Weights of a small mixture-of-experts language model, trained from scratch on English Wikipedia: 20 experts in each of 8 layers, 320 SwiGLU neurons an expert.
Below are experts of layer 4 (counted from 0) of a mixture-of-experts language model. Rows are named router (the router's row for the expert), gate (a neuron's input weights, with its number), up (a neuron's input weights, with its number) and show model dimensions 128-191. Each number is 128 + 32 x the weight over its row's rms, rounded and kept within 0 to 255. Numbers have three digits each.
After each expert's rows: a language model's description of what the expert responds to. This comes from a sample of Wikipedia text that the model never trained on.

# expert 4
router:100122125084135116078070116151148193145110125108125138164158132148100159155125160143145116136183146157142145121114191092170123088100176177107103121144165162178068121150174185136178140108178100
gate0:146100057173128123172145133097106193152098100077187104122158150173106111121136108123090151062156152131125118116118129090112112144083129106092115113088132212120130183172088142141134121111121141
up0:099093164180123045122135124109154142100137089159150163097181077135181120108123142159122175019096138159145153135129167100131103083108189122134085156143115148094085140134128122180152143134139113
gate1:139126142085154187100139132150127089190162127188180139154106221161142133142205181101112107137141128213147078126136156158115138079110165115148117125157180137126137158170106128134129088120083206
up1:096127153181100120159188092126079133105129108170102149152065080114171121158107123138136092111198078066086113094165118071148119118134135114135057191119120107153118123094123102114108141142104149
gate2:105139123152100123160060134140133128154118109147133173120138137100183167137133041112135111158135165102104151164114179167119113086065130117151114138139156118080046069157117128189125095171147064
up2:126119165153114115166138135125077132102101110160155128167119171142193121151068113130100105123151099116178161095092148114114177100116120162163118171171175080085110065079140153110079085135122088
gate3:101141105145166049111148112155189176139139130112130085106165125181152127127107113168115138207171058156150161146079131160165168166100134163099134150103157115100090100122199120151113082154168117
up3:059073103172097146178112157110125117152132161179114077088185166145130117103213149134120089196109126133122144121162103163086178130100155131178138142119052168152113101169119094121142164130110137
gate4:159083099165140153138121135105135126123120195139086154124104124133065133164103163132127136133121140165120076121161183149192127143062143129163192132094143098107068126113145115121132089118071112
up4:142165148143133117120137131142111144136111059120126131144124107162121083116080154148151080172069156092161132109077161079168123133113125191098105149109103127159078069163182114088114159095174134
It responds to: Copulas and separators. Linking verbs was, is, were, commas between city and state, degree and minute symbols in coordinates, contractions like 'm and 're.

# expert 12
router:132141123093109069100142161117079117090126121052108166096146102112061163112176124150180121096154120121162120147145135101129134133115134085052131152102086090175095072095159133132100118045176083
gate0:173158077186123157154153112084103123140095138103117120125136113117170075137158119112106179153169180111141111102125110083150107134118173113128155136106155189075108142160082130121141147122092129
up0:104078145158128119143090131083068160099149129150167155131126087091168053114071083170119179078118164144116168121123173113143143058109180151124096102125148137099121109154143093200075111117149088
gate1:154076137124116144147120121122139097145156153166142137163145212184147156148178169098128107161216104135154085154143166070130135042103147150117119097182200099164123138127146141115100108153112177
up1:139126147160147120114174100152075087137096131114148122147135077084135075135087100149149117168163128121116137090136135115114114102161115180102067157156066109093128185135095117158145100181119149
gate2:125163076151089128143052131129156127139099115117142184113139140115154153095159056150136130139108128153123103153121152131087116129088132116106120145160131170095015083162127146174112156152136109
up2:117161181139207122157123157098118171083166083161166123142097196145149167147115109112121128182183134119200169101151211156100143064107093151132150149178172149128102084098099164097130090130066051
gate3:095140109125177101101136091159167117096153124132104137093141114161156123141072077149126121146187092154193144079087125115158108143117163145165163115125156068121112111126191110170132068133149100
up3:048094121150122142108162133114135129098139135174128069101167108151159090068164126095100136163163153152166209149148154147091135155135158140120102200136089106179075098125132163154150137143155179
gate4:135091153143143170140117144081106101143113130153093171194081163157093150146100139147132128113125144133142085152176186167175097129066134110141217163069153129123076159086143111137140120113045168
up4:147158143116113076099116138135176153157123112136097121135138106155109118138130159199171073150062162088174146130093134082173091111140124176152064123128118117124087066148151160092150146115133134
It responds to: Roles and works. Nouns for positions and creative works such as President, Minister, director, coach, film, album, work, often followed by of.

# expert 16
router:152150100085157140120095085137175145138124147142120146067154180155129055125151134114156160119056140086145134143151146113146129077134099103158102172140153154158120117150140195120154186156120206
gate0:190111050165092158150178125107117144139098116127132118155162110173101113157159163153085101079153187078134092089135123116107111126104181116132156118163176160080131170148086169127156147098144124
up0:136106143149095096151162117070116166097053116131187148088150107145149138119057143102150141045094159144113138128121198075139116112100142202107108100100118139089154123127089122165140069126163154
gate1:125085140110134104164165105160164088159146079141146168167125185162176113168204107085150114167163142095139131077147141105118126080050135128098134151138220090162125130118115124077166164148113190
up1:174151164199147112130128099175098107128098138188141057141082155127125077113106146187151115139199117121101132088108180128152138128166143176070101180119120113125132133144140130163104117185072101
gate2:097146132134111094136105124136130133105087083098138184136115136102133194102184067135093151141115147128082159157136159121128074123103136076099107147167135117123083108145124118175148131178172159
up2:100157186166141123158078140093110138058150115189173105129126162092170095171122115118127117118132057091173192128149155100109142045107119127168139175108147107070139072138150146109128097141094136
gate3:091129101202163104061084120118143150101114116153092092080185109160102087087093036096109173142139070134165140092058152092159101133146144136123134137128174113110154149160152120116156141100169067
up3:053121108158150164149151139153117138143160135130100109087148131129165103054182099098136129147125136157151157163099094123126177141115130124156164177147080164210072123157130126129116117125142160
gate4:143077129155112156166126118100146104122099152162118098090096169116081137151109084106054166129112164161138099112176189149143093133074137086163126150164174184077109104081134103122133119112092127
up4:166144152118136134118109167160150159151138075132078152172158134188056110133084108160145095151071145070158134156111138092156091099203132205096126094156147131147085100178178156099118118100165129
It responds to: Clause-ending punctuation. Commas, periods, and quote-comma combinations ending clauses in prose, as after However, an appositive name, or a full clause.

# expert 1
router:127194151093122121125096186100085092085103107104151159107098211185138064112129129180137173156179157103111225161070191117141141073120159124153151131128115135140126087095153166078110185140132128
gate0:197109070140146164173146116102090175147120129082128152091149094152202077117166118133121132108133146117161115120148125103125130077113162114096118130099163164127088175148143158151144132101068142
up0:078089101197085085131116134067109161125112126176200173093142070124174068099081094079146154073113165174108115152147141116124120049108165178150069165108136158108107121126142141147128140110127119
gate1:107099141111142110145136136146159104169155097140172149177138173158152128112206144100155143137136108139152128084103165104128118114074162127134131134095166138166119162170127152108152123210122185
up1:123139155175128074112112141175133107119123113148132115140079145166101123127061104146126077141200150068060136116210172107129122116168122189099079209105100131134143114088094106113123107109056123
gate2:130157166174105122142085195131125111105082103125169192114126132104146131098148082094087134119145124128065113184108139133120118114099163107097163108207147142099032067154154148193061161120168103
up2:098136138123150103146080107121076164075141100197131115204151194154131141164138121146121178150141137065140136102139115095098148075114106102167152115139139112111130024083143143105112121128121120
gate3:107170141156130062113152165132183140100130093131099163069212112131116128107084098141163134203167066137130178162101134156173090110103183091107135107107112129096130064157165077182113112145080057
up3:077090115150131124117146144123109127117113090117146119114138185124140049083172104085092067187088149099094109132140110185040104139096125135140148125144087139181131100105112130179096139101102163
gate4:161105141129090169141130077097160100119104124123057162104132186176102127179114110183121178169091145165139111110154195206141092143053139134146208112087152123147072118101168099088113131103125170
up4:104156093124131085074121178181136143152105085137056160153133147188095060113116166150106072178085141082158147153085142086200106130184118191094131109123138122117125085175148147102131137113176127
It responds to: Indefinite articles, abstract nouns. Articles a and an, or abstract action nouns like efforts, plans, agreement, success, that introduce a new noun phrase in narrative prose.

# expert 8
router:147104138113117129131153106136154129145074172140145116116108134127145118119132114076110114130128115141120137086139107157132148170121140109125110045155138143110143184157101094109119062137111166
gate0:165161076122123140159166139098100144098076100102173153073109107121163107154173104119118137104107199136171116101148163096151070048075122083087161157156176175132134160187143115158135169115139142
up0:070089140155104079116110115073104224078078098146164174085124106109187107125063126116134186099106157181121109129117203083132124076116165202157100111112146164117126074099131103177125097109123114
gate1:126059121152135159114161113151137079154151131132127136133154192175152155074206130120129113122154169153141128159211161064154117079106153117101066138136178119128164115132160095117115122146068170
up1:120189132176136098129169070231089049165134116141125072125143157138164092078098136157164117138160155119092143084156159123123147098206156173094044201119097088109145125111170134120130121107128145
gate2:115187124140055112088068177160167107128103105137142151124104106124120183125162090103141104118145108113117150152120110138103086133093147116124109153210127153067039111157099134157125142155115116
up2:146156182158137101189112106120101165134140087178172131198107156118137109140109123135148095115148136116158172121150124102088139079095134130183110130132150103097123072142126141159132051126077130
gate3:130147104145193114128137100166199120083160108121122123125183138168106133129123100185147101195142092164134154139094113127149082127121164154128165091089155133087091124137158116123138140136116099
up3:099100093148108112146179162143157127157112129178129108145130177129152133107172113076084101228145157143137173128153156175056196133126099134155142157116085130195087112149130115162115091089153158
gate4:138064091162130169141100127080132100117141158178100183151150213149048118179125110101072130124145132141156132126200176140146105108051133133165193129081185178138099153080125105095144107108081122
up4:182172176121157091083099152124146122139136074112113141163133100160093083149127110169104092125104147041139139125069097106197086113169131206084087129111132146084070118132190176151091125096122134
It responds to: Sentence and row boundaries. Sentence-final periods before paragraph breaks, row-opening pipes, section heading equals signs, and list-item line breaks in taxoboxes.

# expert 11
router:150120178099130083114136103116142133093190136204132170098176065164130064135038124092128071143196146133147139099100095085173101133088121120086108036086151110118167089115158093141141162064149075
gate0:188166084178127147116197118113103131114130093101139112107174157181117142179154087134057161075161181124143106103127121088081094147105168122120114131114146135148121192147093154139137091121086107
up0:069052139192110086111138141075103146143133099144171175122159111093153111100108129092142161050097167164135122134172109136108149098088179147125110173107094167072093127141142123176155106080150095
gate1:113141151139150191094160082163130096137152102171131093114089194152166173134194132095125142161140117147167141146132163076121136127086160072139125116131165185160136117135143097142099168145138155
up1:138171192202137126139144075168177082139146092131135124159145101120111108074115126170171120056191124081041113082108131131151127097126143130113072165144134054137150113140134090135126114099115077
gate2:091143123172119136135091157117138098132075066137137179145121076104145158085145102114112135134092097117116142176123126127083115150079119117125134151170122112101052080148163163162142128118166110
up2:046112152177170127129114104085081156077107067165147127179108145057151145111115090146090113123152097038203166100114131168115161075142140142149148156161168111114104078117156190130139117148117112
gate3:122121109165203114117141149127172132088112147119112143097172099175137153130095097150161077147187077166139153155067102118128111099126194152129116107161152074072089128125211157152135130149115146
up3:071117132153133137168147120099135094114120176135117031142156162140142128053167137081073104147151160134126177154159097132091140115149167145157153155147091111205101118141124120104118131082120166
gate4:124081152126078160113104131113123158158114172151097156142138175155081119144118123153095144118095158147115083092191191159170066140074153112163177125137154190116118109081145092122099104141108131
up4:142125142090118111067097165105136143148148090153122144201105101120103095114132128157098077161084127050177119143107048094155134079130128169086110140076145143154111097140155104129100120058169109
It responds to: Directions, ordinals, name fragments. Compass and position words (north, South, Central), ordinal suffixes like 19th, and middle pieces of proper names after St.

# expert 9
router:131204133072119119105154129098145141170167124158190125112178190125139094080146119107146112110193120101185147179136105118115144129130176125151130133154118131125179135099123141098147128113134124
gate0:154148065162108134172194132100098128139130090075117111138135147181115120134187086114112145131141181127136121103149098128112095123128158131136152171106182195099104163115107151109145142087133128
up0:068079106146089097158134178121108188078092126130141129142085081100157121078076134147124200058106154168096124141139165129134091043141188155153074110116123156103092075145118125170117105096103135
gate1:125103170149124132113109088126175070156175085127115145162127200166127157139168149045125105101142129110130109131139146099119110078086114088126113152160151206147168158102138164132143109140098158
up1:119154135183126090141133132176110132166132119139136121102125142133141080110119120158165142105184118107087116110175132112102135110133152113139092160054098090113123118121107108130086152131072173
gate2:133147098138085137091119156140169111139084092047182153088139092131149187131161065175158126145102108127104199107125156168053112099080122151113140128210146084097021091102147161173150150169158097
up2:085079151137153080181077130091140202105129122161151128200088189120153156140105122102106086138155175063205164144167152098172167056091116154147099121152170127115109092127107172089098111115099097
gate3:096123092156165129137169149132197163116144102128106122114150129136161087106080083141146118150196097124150149143107152159136110114183135126108129156137165114072104116136206135127130134136109131
up3:126069091158098107130151107167165140128146174152106108111189148120135092079208101069120110149166160145140163151136144193091139128140135134145121195143098133173102139179141075155125150100088114
gate4:184083118121113179126106098058130108105100159163099170114092173148101133132124117173072185171100151187171089084163231153193087139064127133128219137115171118069112128102144104126153109077112133
up4:124145155120119092064140139136159156124119107111121126152170122115090104126114115170151080161105159089138115156085109088148076114159114166107103123108126154140063045130182136107108165116145113
It responds to: Title and name pieces. Particles and name fragments inside titles, bibliographies and foreign names, such as de, du, di, of the, and split surnames.

# expert 5
router:040155184179091167127115100129154083175127120206142147130169141107094150107103165138108139142135076089087095172111110104186094164100121157129082116138043178130147136123132180121117109056112127
gate0:172138049165126146192130134136111137134162089097121136107172118162134117121164110152095159121135178106144142107112097105156034142099209133120127129140153191095108133172106135106118130141111129
up0:109089139175111127165140117110138178114119085182172156125128127156159076132078121133109130000112170140127107129095164093114118095082193157097050105129142117096140134105113115154117133143131151
gate1:095132122117133134130097088107193037155179095163145126163150176139160146182197129060114120130141112155143086132125143079104114111079109102133139121150187180146184115141109089105122189141120194
up1:129108150201131070106133093178113118120123102172086141111066163088139087105085092167164127169180163115069131109109156060095126144185113116113051150103095089098171108117095105150096127146108146
gate2:091167120146067168141093156164148115154104108142156217139197165082150153122097065131095140149076097092032096154141165117103065144105117151111108152176174116092077091132111155190114132118137124
up2:124083122179134161196085117106099185058138105171114161156163155131175158150110111126084100127132133082161161127172153121127168090150139117125151177156172115119131075145149137138128147092079162
gate3:122165126165198070112136135122141136125157179141103095102160125144082163084095088156112141179166056121184124176066133168141083101125160195144119103098195136114152134136180140167141091155150109
up3:061100122123139099114189115144172121127136176154163092126136183114123144051179132071131140116147142144143146171137119200090135099100151163147169203123102144172088109121063087174116143141097149
gate4:126116113140067166108146118070134193120119125147043125126122201152115133125099119205087186141057192146172096093179188143134065175086130133135195124113160151097099106097152152118123087135094116
up4:165181164143125096132106141127164151118158112111155122173095108217073077113109099180144123176087140070199122098080109078162106103146115190124117154118154156080132093132177159096129100082174159
It responds to: Place and time prepositions. Prepositions in, to, on, at, from, by, often sentence-initial before dates or places, as in "In June 1529" or "founded at".